config = dict(
    num_hidden_layers=17,
    hidden_size=96,
    n_experts=128,
    experts_per_token=6,
    d_expert=32,
    d_shared_expert=0,
    hidden_act='geglu',
    moe_layers=[0, 1, 2, 3, 4, 5, 6, 7, 8, 9, 10, 11, 12, 13, 14, 15, 16],
    router_score='softmax',
    normalize_top_k=False,
    routed_scale=4.62,
    balance_loss=0.0169,
    balance_bias=False,
    router_z_loss=0.001,
    router_bias=True,
    init_std_router=0.0104,
    lr_router=0.00104,
    num_attention_heads=3,
    num_key_value_heads=3,
    head_dim=32,
    vocab_size=4882,
    norm='rmsnorm',
    norm_place='peri',
    norm_eps=1e-06,
    positions='rope',
    rope_theta=80400.0,
    rope_fraction=1.0,
    qk_norm=False,
    attn_scale=0.177,
    tie_word_embeddings=True,
    parallel_block=False,
    extras=['capped logits'],
    init='trunc',
    init_std_qkv=0.0514,
    init_std_o=0.00882,
    init_std_up=0.0514,
    init_std_down=0.00623,
    init_out_by_depth=True,
    optimizer='soap_variant',
    learning_rate=0.00685,
    lr_mult_qkv=0.4,
    lr_mult_o=0.694,
    beta1=0.95,
    beta2=0.98,
    lr_head=0.011,
    max_grad_norm=0.5,
    warmup_steps=200,
    schedule='wsd',
    decay_fraction=1.0,
    decay_shape='cos',
    final_lr_fraction=0.0,
    batch_tokens=[65536, 131072, 196608],
    max_seq_len=256,
    doc_mask=True,
    train_tokens=715100000,
    max_steps=6055,
    dataset='wikipedia_en',
)
Below are experts of layer 7 (counted from 0) of a mixture-of-experts language model. Rows are named router (the router's row for the expert), gate (a neuron's input weights, with its number), up (a neuron's input weights, with its number) and show model dimensions 0-95. Each number is 128 + 24 x the weight over its row's rms, rounded and kept within 0 to 255.
After each expert's rows: "comes after" lists some tokens at least twice as common just before its tokens as in all text. This comes from a sample of Wikipedia text that the model never trained on. Tokens count by the router's weight.

# expert 70
router [143 139 132 165 145 174 108 115 115 127 150 170 151 125 107  91 160 173 162 106 134 125 117 141 126 155 144 124 108 105 193 125 156 165 138 106 164 156 134 118 131  84  71 110 174 103 117 152 159 127 129 121 112  95 137 127 106 129 143 102 116 148 129 143 105 127 146  76 118 107 134 112 159 140 135 124 127 123  81 130  69 148 113 127 120 126 127 129 151 142 141 166 114 103  99 135]
gate0 [105  95 151 120 143 147  91 108 130 152 144 106 175 141 110 145 163 135 176  83 112 160 156 112 122 127 145 150 132 103 119 114 120 168 133 161 117  97 106 113 120  86 138 136 113 105 101 168  90 144  94 128 102 130 129 143 133 131  68 100 151 146 125 155 112 135 151 104 162 121 150 124 204  86 118 141 141 110 115 136 107  98 111 140 149 135 113 143 135 115 127 140 136 128 165 165]
up0 [134 111  80  91  84 155 160 132 125 145 120 150 162 142 131 133 153 157 179 107 152 118 114 156 144 139 139 152 102 169 133 113 129 148  98  79 139 146 138 127 166  84  72 135 152 123  94 139 127 118 159 126 129 113 140 139  83 107 120  87 110 125 116 149 165 142 119 124 130 106 146 165 173 167 141 142 114 101 122 129 136 136 117 115 121 127 122 144 102 107 167 152 125  83 150 152]
gate1 [109 164 107 148 151 159 138 136 124 174 148 131 126  89 164 152 131 108 105 130 162 174 100 144 147 108 168 134 106 142 148 125 128 140 139 123 132  96 142 158  92 134 126 129 170 124 109 184 118 122 123 136  93 120 134 136  99 130 113 118 123 134 137 169 160 123 156 113 142 135 157 122 101 129 143 148 102 143 162 162 102 190 113 102 123 133 110 172 120  96 128 133 141 162  65 158]
up1 [120  95 132 100  90 117 123 121 131 121 122  91  92 129 181  98 112 140  89  96 135 131 134 119 136 126 144 134 155  77 143 141 125 107 145 114 100 123 123  77 125 137 131 138 140  99  75 103 111 146 137 145 137 117 130 170 133 131 122  87 128 117 148 136 130 184 155 126 135  98 122 105 133 176 149 101 110 138 143  88 103  68 158 122 170 133 128 114 115 172 144 120 154  84 144 137]
comes after: " F", " W", " St", " B", " R", " T"

# expert 40
router [121 124 159 137 134 149 113 147 107 166 136 137 135 139 105  92 131 146 131 116 128 143 131 170  99 178 116 103  88 106 168 120 150 142 172 159 140 131 134 108 112 148 132 123 182 112 155 144 121 190 163  95  95  86 150 129 123 141 120  92 139 110 144 139  86 140 153 119 118  86 155 142 135 142 182 100 133 122 130 125 115 120 114 143 120 162 145  86 133 142 190 137 131 122 121 117]
gate0 [138 104 146 119 121 127  85 179 120 109 136 103 101 106 106 106 130 165 115  81 116 135 142 114 137 136 133 142 134 141 164 113 108 157 126 127 113  86 167 131 140 168 112  85 123 113 179 136 142 139 158 112  94 108 116 130 103 147 129 135 123 107  91 108 124 120 172 107 105 166 112 117 151  94 125  97 121 140 138 104 167 114 162 153 146 161 168 171 138 164 161  81 118 143 138 118]
up0 [112 147 120 129 104 143  82 153 161 156 135 151 119 130 111 138  64 142 139 147 106  97 118 129 131 155 155 144 109 114 138 103  80 134 146 145 153  81 134 162 117 126 125 107 158 127 140 147 142 123 131 103 163 143 156 130 107 168 143 117 135 160 105 129  92 118 118 146  95 135 119 162 143  92 157 150 149 148 145 129  87 164 122 140  83 102 123 158 151 145 130 169 140 199 117 117]
gate1 [ 90 128  98  97 148 134 157 108 132  78 120 191 139 108 147 115 104 143 133 114 130 113 128 131  83 150  99 134  94  91 118 124 137 145 138 117 127  75 134 128 119 155  90 113 148 111 134 108 106 158  96 155 129  88 127 124 167 105 167 119 118 126 123 158  95 119 142 174 139 109 127 159 124 202 118 139 118 129 108 140 139 105 136 121 121 153  97 131 122 133 140 138 114  87  71 131]
up1 [152 127 123  98  82 100 130  77 159 151 137 166 113 129 107 138  71 149 143 111 170 111 120 108 115 103  98  87 101 125 111  81 153 128 105 131 167 143  99 132 132 156 155 114  85 149 123 172 114 135  92 113 124 108 105  84 138 143 149 134 126 126 109 176 141 125 146 154 133 106 132 135 126 126 147 114 155 145 133 148 125 150 123 147 104 108 136  81  86 120 145 139  91 115 138 169]
comes after: " ", "19", "20", ".", ",", "–"

# expert 111
router [148  87 131 138 155 160 125 177 111 143 154 134 134 113  86 128 154 137 128 141 128 150  93 164 125 146 132 117 153 121 152 115 135 148 176 136 168 117 165  76 100 135 112 114 158  98 121 132 138 152 155  90 100 108 141  79 160 153 164 104 150 160 165 174 129 138 128 123  97 115 148 123 150 138 135  94 112  74 114 138 115 141  91 113  78 115 144  97 127 126 142 127 128 132 112 118]
gate0 [118  96 119 120 140 143  93 107  66 159 127 127 132 112 127 135 147 102 192 103 106 120  78 148 125 118 124 137 124 157 101 143 123 127 135 114 142 129 124  97 145 148 132 150 135 120 144 139 111 176 159 107 114 136  68 108 114 191 150 158 150 131 130 161 132 125 142 176 140 137 127 113 110 138 116  77 113  88 143 132 150  73 103 130 121 142 150 102 107 128 122 161 154 157 116 111]
up0 [113  61 170  97 124 119 131 143 134 139 143 125 127 141  76  95 159 140 134 117 114 110 142 156 124 142 100 128 133 101 167 139 138 123 122 132 132 143 117 159  95  97 128 169  66 174 120 112 117 104 133 132 150 129 123 131 102 108 132 142 121 121 165 168 108 175 124 130 153 126 157 155 144  91 109 103 164 159 165 134 135 140 134 143  68 100 127 164 129 111 138 123 106 144 161 110]
gate1 [133 141 118 130 119 135 169 117  96 158  97 114 130 104 133 166 111 116 159 134 117 153 118 143 124 105 113 189 156 126 148 135  99 145  64 152 156 137 103 144  98 135 100 142 102  93 146  92 136 141 114 125 118 161 143 106 135 155 137  98 120 143 143  96 121 166 132 156  69 156 104 134 121 136 171 172 112 140 110 151 121 142 138 131  68 147 107 128  94 156 136 149 150 142 131 100]
up1 [126 133 120 155 119 128  99 132 112 141 165 110 174 112 165 111 119  98 150 125 129  97 135 177 114 146 150  79 108 150 147 105 103 144 124 193 125 113 100 102 145 125 138 142 146 135 108 140 142  88 124 156 130  74 107 152 119  78 124 165 133 113  94 179 143 131 128 127 143 149 145 154 110  86 117 124  87 123 105 120 123 126 171 121 140 120 173 107 145 102 172 125 127 140 125 149]
comes after: "\n", " |\n", ")\n", ".\n", ";\n", "==\n"

# expert 98
router [132 101 139 148 165 201 112 182 114 171 159 156 142 110 100 128 153 198 130 135 120 140  98 158 147 153 134 124 131 106 147 123 129 133 155 139 187 122 140 117  96 114 136 117 156 107 131 153 131 147 174  92 115 116 146 102 188 129 156 111 144 134 151 155 122 153 127 118 105 119 145 109 149 156 139 113 104  83 126 131 116 163 100 117  98 122 136 121 144 133 135 142 120 139 125 118]
gate0 [ 89 147 139 167 159 138 147 161 131 156 177 132 166 154 147 150 135 128 102 135 148 156 196 140 129 153 114 136 115 122 154 106 126 106 132 113 142 143 109 164 155 143 160 122  97 119 164 117 175 110 109 115 124 132  47 125 145 141 118 111  98 135 125 137 126 153  92 146 120 146 113 136 180 151 123 120 120  73 135 119 138 124 150 127 118 109 126 171 108 107 142 122 111 148 102 105]
up0 [129 117 110 163 117 143 137 130 126 124 156 143 120 143 123 120  79 125 106 116  97 137  99 127  87  88 127  62 133 131 131 126 112 110 124 132 122 141 144 118 150 118 107 148 110 137 171  95 133 148  95 136  95 158  80 154 147 101 160 131 121 150 113 149 142 119 135  83  93 115 149 150 121 148 145 161  99 116 134 151 121 117  88  87 165 174  81 141  99 128 126 127 188 161 116 144]
gate1 [124 135 131  84 133 176 126 193 129 124 114 108 127 118 112 119 126 116 123 135 133 171 142 101 151 142 162 165 118 111 171 165  71 147 165 160 157 126 146 146 129 130 118 141 140 145 125 119 145 134 139 125 149 116 128 175 145 136 158 163 112 142 169 150 111 132 146 179 135 116 119 107 125 118 157 126 120  98 146 170  95 122  93 125 139 154 135 146 141 210 138 131 134 122 107 146]
up1 [128 139 128 107 104  83 134 119 104 109  89 117 133 125 160 182 114 128  82 102 136 124 172 151 137 138 137  90 136  94 158 136 141 140 114 107 116 132 138  88 114 171 129 113 130 116 112 138 174 111 113 131 200 107 120 121 114 118 148 112 167 105 115 141 124 109 137 116 127  88  84  89 126 119  97 149 127 121 116 117 153 121 144 130  99 149 118  82 123 111 163 119 110  69 146 161]
comes after: "\n", ")\n", "1", " |\n", "2", "3"

# expert 39
router [160 104 208 149 156 170 123 139 121 134 170 137 136 137 134 100 143 146 133 121 150 121 118 128 108 136 144 124 111 112 136 129 121 175 151 139 132 135 197 134 108  86  80 110 168 113 138 149 161 134 100 114 111  93 177 119 144 143 141 132 127 133 132 139 110 149 180 113 140 117 173  99 126 146 161 102 149 101 110 142 110 167 132 125 108 132 159 120 156 129 158 121 117 105 112 119]
gate2 [105 129 140 166 145 184 119 157 132 126 138 140  98 114 142 142  91 149 113 129 123  99 145 128  92 130 129 122  94  98 126 169 132 131 101 114 141  97 111 136 127 113 137  98 120 127 146  96 140 138  89 120 167 113 175 163 142  98  96 115  79 105 114 120  98 153 135 103 120 133 149 160 156 149 119 136 165 137 110 175 163 133  99 122 100 114 129 137 170 142 134 104  87 157  74 161]
up2 [142 103 185 118 162 163 133 137 149  95 159 118 171 152 133 153 129 144 143 161 189 140 146 173 132 127 114 163 140 171  96 139 122 138 135 114  82 113 123 104  59 103 130 122 118 111 139 139 115  84 121 146 129  97  95 130 152 115 123 158 156 142  97 113 154 148 136 117 132 132 112 147 124 143 147 109 135 123 140 149 104 137 139 110 101 118 114 119 124 140 163  93 108  83 108 172]
gate3 [149 147 123 133 175 145 127 103 158 103 144  50  94 132 159 106 106  88 104 114 165 142 112 127 156  89  87 123 132 117 116  66 144 124 147  89 115  89 175 153 114 109 112 116 136 140 138 154 122 117 129  91 129 100 143 161 106 144 156 104 135 121 138 131  89 112 148 102 169 153 146 122 122 146 118  89 141 112  77 125 130 122 119 150 147 146 129 130 107 133 147 134 125 113 144 148]
up3 [133 124 158 117 129 141 146 142 114 123 102 101 156 122 118 159 160 111 125 153 134 117 181 151 160 149 117 136 148 115 136  77 144 149 132 127 125 137  94 104 105  72 154 101 134 155 133 155 159 119 115  81 167 167 134  83 141 125 117 184 123 114 163 101 132 146  94 142 171 150 157 117 171  92 123  96 148 149 130 107 134 155 133 141 125  99 163 145 133 113 158 149 136 137 148 106]
comes after: " P", " L", " C", " F", " N", " E"

# expert 102
router [150  94 147 172 151 150 121 135  97 133 156 135 150 133 132 126 154 141 121 139 151 158  97 133 131 155  97  97 128  94 108 113 135 124 118 114 177 165 137  92 112 116 103 113 172  93 160 126 151 138 156 118 122 106 157 127 156 149 128 124 130 133 153 150 116 148 153 118 123  66 163 142 155 190 153  89 119 118 109 150 121 136 106  91 139 138 194 133 126 141 140 138  85 130 135 101]
gate0 [141 136 219 146 183 112 157 126 140 111 129 129 125 117 146 123 111 140 109  83 141 114 129 165 142 131 140 143 123 116  86 125 127  81 127 110 126 161 104 104 104 168 130 137 109  93 148 117  79 114 166 130 159 152 152 142 146 119 111 139  96 125 132 122 132 135 172 123 159 125 136  87 144 124 119  69 133 128  87 152 113 140 111 114 104 132 160 119 126 117 139 166 116 105 132 162]
up0 [142 109 108 141 129 149 115  97 165 173 109 137 120 118 109 152 129 100 144 144 142 139 138 161 156 103 164 169  95  83 138  93 149 141 140  95 123 110 116  91 119 133 124 146 133 130  82 130 157 105 109  99 173 117  88 136 118 170 149  78 104 139  77 140  92 105 139  58 113 168  96 113 168 141 136 118 126 119 125  99 136 122 131 108 134 114 102 134 141 118 134 146 138 125 132 118]
gate1 [100  83 126 131 117 132 103 114 107 114 163 144 141 128 102 128 116  40 114 136 177 124 148 128 135 105 128 125 117 118 127 177 117 102 121 113 114 152 117 102  96 124 134  96 142 169  97 153 152 169 156 102 144 121 135 110 137 136  75 117 120 172 107 138 118 141 108 150 184  86 123 141 142 144 114 137 113 133 124 133 110 161 144 123 107 110 149 108 169 146 139 111 157 142 168 102]
up1 [125 150 143 137 115 120 125 105 161 128 111 123 126 156 111 147 114 136 120 125 114 117 152 161 128  76 125 127 115 116 124 144 109 101 170 147 164 127 106 138 129 153 101 103 136 137 169 153 137 165 117 144 127 144 137 145  81 115 137 122 133 149 140 113 113 177 109 159 152 110 132 111 130 119  75 143  96 136  79 112 130 204 148  99 148  76 161  96 146 160 108 116  92 176 144 125]
comes after: ",", "20", "08", "19", "22", "16"

# expert 100
router [127  95 206 149 141 174  95 138 133 154 158 163 132 123 134  79 186 124 175 133 135 114 114 152 125 131 112 117  99 122 123 129 147 151 168 159 135 145 130 144 115 124 114 120 163 117 153 129 128 142 109 115  79 131 153 128 145 120 143 133 143 136 115 159 123 155 149 120 127 124 144 109 134 126 165 115 121 121  92 135  92 149 120 100 147 135 137 118 157 138 178 103 119  57  90 113]
gate0 [105 185 188 136 119 114 155 126 132 110 131 166 138 135 154 108 138 169 114 129 136 120 133 145 105 114 136 176 120 124 166 116 145 110 117 168 134 162 123 113 111 137 125 119 153 124 146 148 121 107 117 155 118 134 119 115 132 128 128 134 144  93 119 133 137 162 105 111 161 113 118  66  82 131  94 143 100  58 111 134  99 143 155 132 147 126  91 103 179  98 165 146  91 125 134 114]
up0 [187 113  99 125 185 149 108 118 120 135 143 144  82 165 121  97 139 112  99 141 128  92 189  93 115 157 136 155  99 148 115 155 116 156 134 149 173 100 160 149 177 142  97 137 116 129 106 191 112 145 166 117 129 132 125 115 115 146 112 110 119 111 130 135 147 109 143  87 140 111 112 109 106 168 126 138 138 129 136 125 126 144 117  79 154 127 139 133 140  90 126 149 141 127 118 143]
gate1 [161 122 144 132 141 158 153 137 106 123 185  99 146 122 154 123 185 106 169 115 136  97 165 157 160 132 118 125 128 171 108 124 144 112 130 112 100 164 131 137 128 147 146  64 128 108 144 113 121 164 150 120 119 133 130 141 145 107 127 171 135 124 123  97  98 137 144 188 166 106 143 147 137 130 157 148 146 110 143 132 103 167  84 135 142 121 143 145 123 166 144  92 116  82 125 133]
up1 [153  99 133 122 155 102 144 128  95 117 110 123 176 116 150 185 159 143 130 107 126  96 154 108 152 133 155 110 108  93  97  98  92 125  70 151 139 109 109 118 121 141 134 113 137 107 144 127 131 118 114 141  93 106 109 145 108 109 118 135 106  82 190 109 133 145 145 157 137 149 137 122 133 135 107 110 131 147 133 142  96 156 131 101 140 114 179 148 164 106 187 115 142 148 169 147]
comes after: " C", " c", " S", " D", " T", " P"

# expert 121
router [118 121 110 191 150 145 102 137 111 131 145 115 139  88  76 122 149 143 131 113 170 157  99 122 107 154  87 111 135 102 126 104 136 161 150 135 170 135 128 109 101 138 128 104 139 112 134 178 126 127 124 134 115 138 155 118 142 145 138  96 139 121 156 146 129 145 151 104 120  94 158 103 155 178 158  93 130  86  80 150 113 164 102 128 155 154 183 117 152 139 150 136 114 111 119 110]
gate0 [122 124 108 136 103  93 122 128  80 117  97 110 125 121 149  99 132 106 128 116 111 135 139 118 179 147  82 150 145 129 108 117 162 150  98  72 124 139 108 178  91 143  97 122 179 132 140 134 108 112 154  95 134 145 123 100 103 175 140  96 192 143 148 136 117 138 114 130 143 110 128 108 121 165 154  96 124 138 126 150 116 141  74 114 105 107 101 140 154 118 134 168 150 116 103 132]
up0 [130 157 107 112  96 102 154 146 124 123 119 133 140 126 128 123 145 120 129 155 128 115 125 102 189 137  48 131 131 124 132 160 154 137  97 140 146 104 152 118 151 119 121 175 151 159  98 132 100 121 146 110 107 112 137 124 129 152  94 118 141 166 118 131  91 105  90 111 157 123 129 138 145 156 156 113 156 137  61 104 130 116 117  92 136 133 143 165 123 103 118 141 111 151 187  88]
gate1 [123 105  79 189 144  99 164 108 186 127 110  99 145 150 109 149 153 122 144  79 188  95 117 100 108 138 131 128 139 104 118 143 107 165 121 127 154 124 146 100  99 103 114 140 147 153 134 119 113 159 126 158 122  96 109 107 146 150 129 126 139 180 106 111 134 104 139 131 141  89 135 103 170 131 130 133 109 125 112 131 134 155 113 112 171 146 129 146 107  98 170 124 125 102 109 157]
up1 [120 187 168 125 116 117 112 150 172 114 150 112 127 123  70  98  79 110 126  79 113 180  98 167 121 108 112 139 122 130 125 130 153 117 130  78 113 159 157 125 142 130 174 128 100 133 147 125 121 131 126 124 136 156 165 162 131 124 143 118 113  94 141 109  79  96 147 141 128 127 158 128  94 129 150 114  99 117 163 125 172 120 153 151 101 138 103 132 152 121 138 119 138 142 130  89]
comes after: "0", "1", ")", "2", "3", "5"

# expert 23
router [140 125 126 145 139 131  78 146 116 160 150 180 159 137  56 104 140 130 136  92 128 153 121 161 135 181 134 134  86 100 146 106 182 171 124 145 130 148 123 105 123 150 135 128 130 111 155 125 151 197 174 111  98 125 134 133 149 133 122  96 138 108 164 136 110 140 140 120 107 110 165 113 136 153 169 121 118 118 135 138 119 124 109 101 124 147 164 117 138 130 174 128 113 131 135 113]
gate0 [135 154  95 132 130 136 108 155 169 106 132  79 144 114 156  96 112 108 125 130 138 172 128 136 121 114 150 101 124 115 143 145 121 157 127 159 140 114 145 104 158 184 108 144 151 126 146 105 159 109 146 133 100 168 141 117 165 145 157 157 139 119 169  91 129 131 174 148 151  94 115 111 103 168 130 148  94 119 162 110 178  92 122 133 135 145 166 127 159 123 143 111  91 126 150 164]
up0 [151 173  89 137  91  94 129  99 118 148 136 145 119 130  91 128  82 123 148 135 125 112  91 105 122 157 145 176 146 138 159 118 145 111  98 134 155  79 147 121 121 165 114 104 101 158 113 160  84 143 121 147 156 152 120 124  93 138 122 113 142 134  67 128 121 109 128 119 153 126 120  86 164 144 113 170 146  77 152 144 114 150 109 137 128 121 139 131 102 104 120 152 170 124 158 115]
gate1 [109 139 119 108  86  83 195 111 129 157 129 144 130 121 102 151  82 106 127 100 128 153 145 126 146 153 110  86 115 128 136 183 144 141  68 107 172 107 147 109 140 155 115 168 127 111 103 119 174 150  89  94 147 125 164 103 147 142 140 138 111 138 137 150 150 174 126 140 128 150 141 123 119 154  97  97 118 112 132 135 113 150 118 160 117 162 149 106 157 121 116 121 145 138 113 128]
up1 [125 131 157 164 136 118 136 109 180 136 148  97 114 136 149 117 143 135 114 124 116 156  90 135 106 129 113 194 135  94 120 131  94  88 147 158  87 127 157 128 101 113 107  93 107 137 128 125 105  77  98 133 100 126 118 145 107 121 138 101 100 125 131 105 161 118 131 143 177 161 152 142 144  45 121 137 128 148 124  93 132 141  94 103 109 161 124 136 141 149 152 140 151 154 128 141]
comes after: "20", "19", "18", "–", ".", "°"

# expert 83
router [148 138 142 162 134 136 102 146 107 154 149 154 117  92 104 119 202 143 139 113 111 151 102 139 139 149 108  82 105  97 127 117 141 112 177 132 126 143 123 121 125 141  86 101 123  87 155 107 146 132 170 115 133 112 150 103 140 178 152 104 130 141 176 124 120 138 141 107 101 117 130 142 155 137 139  78 101 100 126 150  79 142 126  96 132 179 118 116 140 152 126 106  97 138  95 114]
gate0 [105 134  88 132 132 124 103 108 116 127 212 120 155 101 150 131 138 119 116 103 104 109  81 139 162 125 109 125 132 136 148 110 110  93 170 136 131 178 128 140 106  93 135 136 124 113 108 107 148 131 145 131 147  81 118 117 127 133 137 107 149 125 164 133 158 120 101 107 155 137  98 120 142 121 129 122 145 143 134 189 104 123 141 115 135  68 173 143 114 110  72 125 103 153 109  97]
up0 [120 106 114 162 104 106 137 154 177 133 134 119 133 164 123 157 163 135  82  81  88 148 108 110 157 130 101 143 167 163 118 119 115 153 127 132 125 170 160 126  68 125 131 135  97 121 154 131 144 143 140 138  63 123 140 106 101 110  93 140 123 137 128 149 113 125 155 150 135 157 113 130  93 109 132 113 100 148 100  91 146 130 100 113 103 159  96 141 157 122 132 168 118 157 102 112]
gate1 [125  92  83 158  98 109 142 162  97 138 169 107 121 148 112 149 140 123 161 130  89 113  87 133 132 142 108  76 117 125 119 108 166 132 172 123 113 165 119 144 114 174 110 101 102 116 133  98 156 166 139 146 133 133 132 148 130 159 128 121 170 162 126 126 125 127 140 115 106 136 150 166 112  87 140 150 128 108 169 139 115 126 108 103 135 144  74 144 148 133 126 103 127 170 151 177]
up1 [106 132 121 143 111 123 129 135 106 121 139 110 108 157 106 145 108  71 129  96  86 132 142 111 135 133 121 164 115  86 139 151 131  85 127 112  82 182 140 125  96 150  97 145  89 154 103 137 149 175 156 139 165 127  95 158 153  92 185 136 109 111 132 126 125 109  86 106 115 111 108 136 158 168 139 127 190 135 121 125 131 152 106 128 100 128 153 130 149 158 121 125 131 139 131 137]
comes after: " |\n", "-", "\n\n", "|", " of", " to"

# expert 95
router [165 126 196 128 187 149 115 166 110 145 126 141 120  84 119 111 149 107 131 125 168 121 120 159 118 155 121 105  86 121 131 138 146 140 151 140 136 162 149  87  78 132 112 118 181 102 142 150 165 165  81 131 124 132 157 119 149 126 153 101 153 154 132 135 106 138 108  82 142  83 131 114 145 130 140 114 126 100 116 130 116 142  82 130 123 144 142  98 138 135 126 113 135 125 114  89]
gate0 [101 118 176 124 116 139 123 109 155 100  78  91 125  85  94  86 114 111 135 139 176  84 137 133 153 151 122 135 112 143 167 162 110 118 113 130 104 137 159 116 124 121 144 161 159 134 127 142 136 186 107 132 149 110 138 124 129 112 147 131 123 159 136 111 124 151  80  84 168 136 133 102 143 121  88  94 148 112 107 136 119 171 112 148 117 131 135 136 131 157 101 108 150 128  94  79]
up0 [100 141 113 172  85 115 129 202 127 122 115 128 111 133 148 139 147 130 165  88 164 139 125 146 140  96 118  80 129 135 100 163 145 100  93 154 156 126 158 128 116 134 102 121  65 134 132 144 103  96 149 157 136  93 164 116  97 105 155 139 102 118 151 138 152  99 114 150 139 105 135 161 130 146 112 137 157 120 147 174 144 131 105 123 113 117 123 156 112 170 135 141 127 137 164 143]
gate1 [142 108 174 160 136 164 146 140 128 144  95 113 111 131 168 113 135 119 111 137 136 126  92  90 115  95 177 139 108  99 141 131 129 122 144 107  86 118 123 111 118 153 128 124 103 136 108 100 117 119  82 129 153 156 132 135 134 156 111 148  99 149 107 171 160 172  95  97 143 113 136 129 174  90 123 127 119 107 112  92 167 139 113 145 121 185 135  97 169 129 151  85 101 105 137 131]
up1 [163 146  97 142  89  94 124 117 185 150 150 141 163 123  76 119 125 138 148 128 117 142 119 108 129 159 122 129 103 142 157 107 117 170 108 141 130 104  53 105 169 139 116 136 126 150 178  98  78 117 145 140 119 102  78 118 133 139 140 108 141 166 123 107 152 134 138 116 117 141 126 116 146 129 144 164 145 154 121 131  83  76 129 131 145 133 106 146 133 101 105 143 114 141 109 104]
comes after: " a", " the", " was", " to", " and", " an"

# expert 82
router [156 158 169 135 165 174 124 135  77 154 136 157 156 107 125 126 130 136 162 127 178 156 148 144 117 166 124 136 112 105 115 131 142 121 171 147 188 130 141  98 127 133 118 116 138  89 151 122 128 137 120  96 122 140 151 113 165 151 129 105 180 137 128 138 114 159 138 126 121 103 142 136 144 134 139 119  98 121 109 119  94 142  63 137 116 140 122  98 190 157 137  94 132 108 100 114]
gate0 [155 113 114  91 120 156 130 122 145 178  95 128 116  87 143 157 102 130 153 113 137  97 134 102 167 132 158 118 102 153 148 135 110 113  77 139 172 131 120 121 132 121 118 123 107 115 143 104 101 101 129 108 135 126 108  89 143 147 109 101 140 145 150 194 136 151 183 111 146  67 157  99 110  96 106 143 112 138 119 150 102 131  91 141 105 109 129 147 144 144 122 153 100 124 169 112]
up0 [137 145 131 144 152 143 142 126  85  97 154 134 129 107 144 151 129 122 140 102 153 159 146 150 164 148 111 140 143 109 133 191 105  80 182 155 104 142 151 141 119  71  79 148 130 136 121 117 125 126 101 134 131 150 123 141 171 111 146 150 116 106 114 134 125 132 173 142 133 170 129 160 106 136 124  89 110 102 122 149 117  84 113 147 148 174 101 139 123 121 138 117  69 104 127 112]
gate1 [112 134 132 165 171 125 142 161 114 161 102 162 126 117 110 168 142 133 115 143 176 115 149 147 143 120 106 157 120 174 136 137 188 134 181 118 132 108 112 131 187 141  94 158  94 136 167 132 141 144 145 145 100 118 133 131 130 159 135 117 136 119 111 113  69 113  98 125 156 147 119 122 125 141 136 137 114 129 169  97 161 110 109 144 103 182 117 143 149 142 125 117 140  89 103 125]
up1 [146 115 118 174 100 141 132 148 164 108  70 160 122 146 147  73 112 127 124 155 116 122 141 129 122  98 129  95 128 125 130 110 134 153 105 141  94  77 121  78  88 141  93 111 105 145 144 111 111 164 153 145  81 154 173  99 107 114  92 128 149 124 138 140 147 113 188 128 129 112  90 123 125 121 145 121 126 135 128 150 148 113  89 141 135 126 121 120 164 100 150 125 150 153 155 155]
comes after: " the", " a", " to", " and", " of", "'s"

# expert 69
router [172 131 158 124 141 159 105 163 117 147 142 105 126 112  80 108 141 140 146  86 145 137 125 152 107 163 114 126 110  95 129  98 128 155 168 148 128 151 162 133 120 120 126 115 143 120 134 126 137 200 148  89 101 141 140 123 173 147 136 117 157  94 155 141 132 137 111 127 125 114 164 129 150 146 139 128 137 116  88 135 136 140 108  82 122 164 159  78 127 135 206 124 112 106 126 128]
gate0 [164 149 175 160 133 108 147 118 140 114 116 120 116 161  98 123 194 150 105 113 123 112 131 149 129  70 120 115 127 146 112 118 163 163 168 107 117 135 114 142  91 115 154 137 102 115 115 120 117 117 156 102 120 132 128  88 108 107 125 109 143 103 135 152 156 146 120 140 100 108 154 126 119 130 156 113 153 126 146 144 139  91  91 180  84 151  98  99 131  76 152 179 133 135 136 115]
up0 [116 156 151 157 122 106 134  97 127 134 155 112  95 160 166 137 169 149  93 119 156 117 156 157 133 139 146 184 131 113 136 131 160 101 134 131 179 135 130 122 108 116 126 142 106 131 105 116  87 146 158 174 112 132 112 130 152 112 108 127 148 122 140 141 115 132 133 147 130 105 130 175 136 165 151 141  96 128 164 140 132 134  71 131 151 127 135 163 118 134 109 207 100 133 157  86]
gate1 [144  73 153 123 111 134 142 134 130 106 104 155  99 143 122 139 119  77 111 146 131 178 154  84 140 160 138  69 117 147  94 138 142 132  95 145 152 153  99 135 137 157 116 117 123 132 125 114 115 130 163 120 119 153  98  93 163 159 154 139 191  66 128 132 142 145 153 137 120 124  96 156 140 139 136 134 148 136 114 117 126 157 114 147  80 112 100 145 121 101 154 168 135 111 133 118]
up1 [131 126 127 150 119 179 133 140 139 122 141 149 123 136 132 123 120 139 136 116  89 163 114 128 129 149 115 103 114 116 165 166 122  93 117 108 113 120 162 152 167 172 123 123 145 174 138 124 132 168 111 139 103 142 158 136  94 112 162 150 149 129 137 124 127 173 151 151  97 107 125 170 118 109 145 191 159 120 110 135 197 131  79  84 150 134 118 147 105 161 154 163 132 129 134 135]
comes after: " ", " (", "–", ".", " $", " −"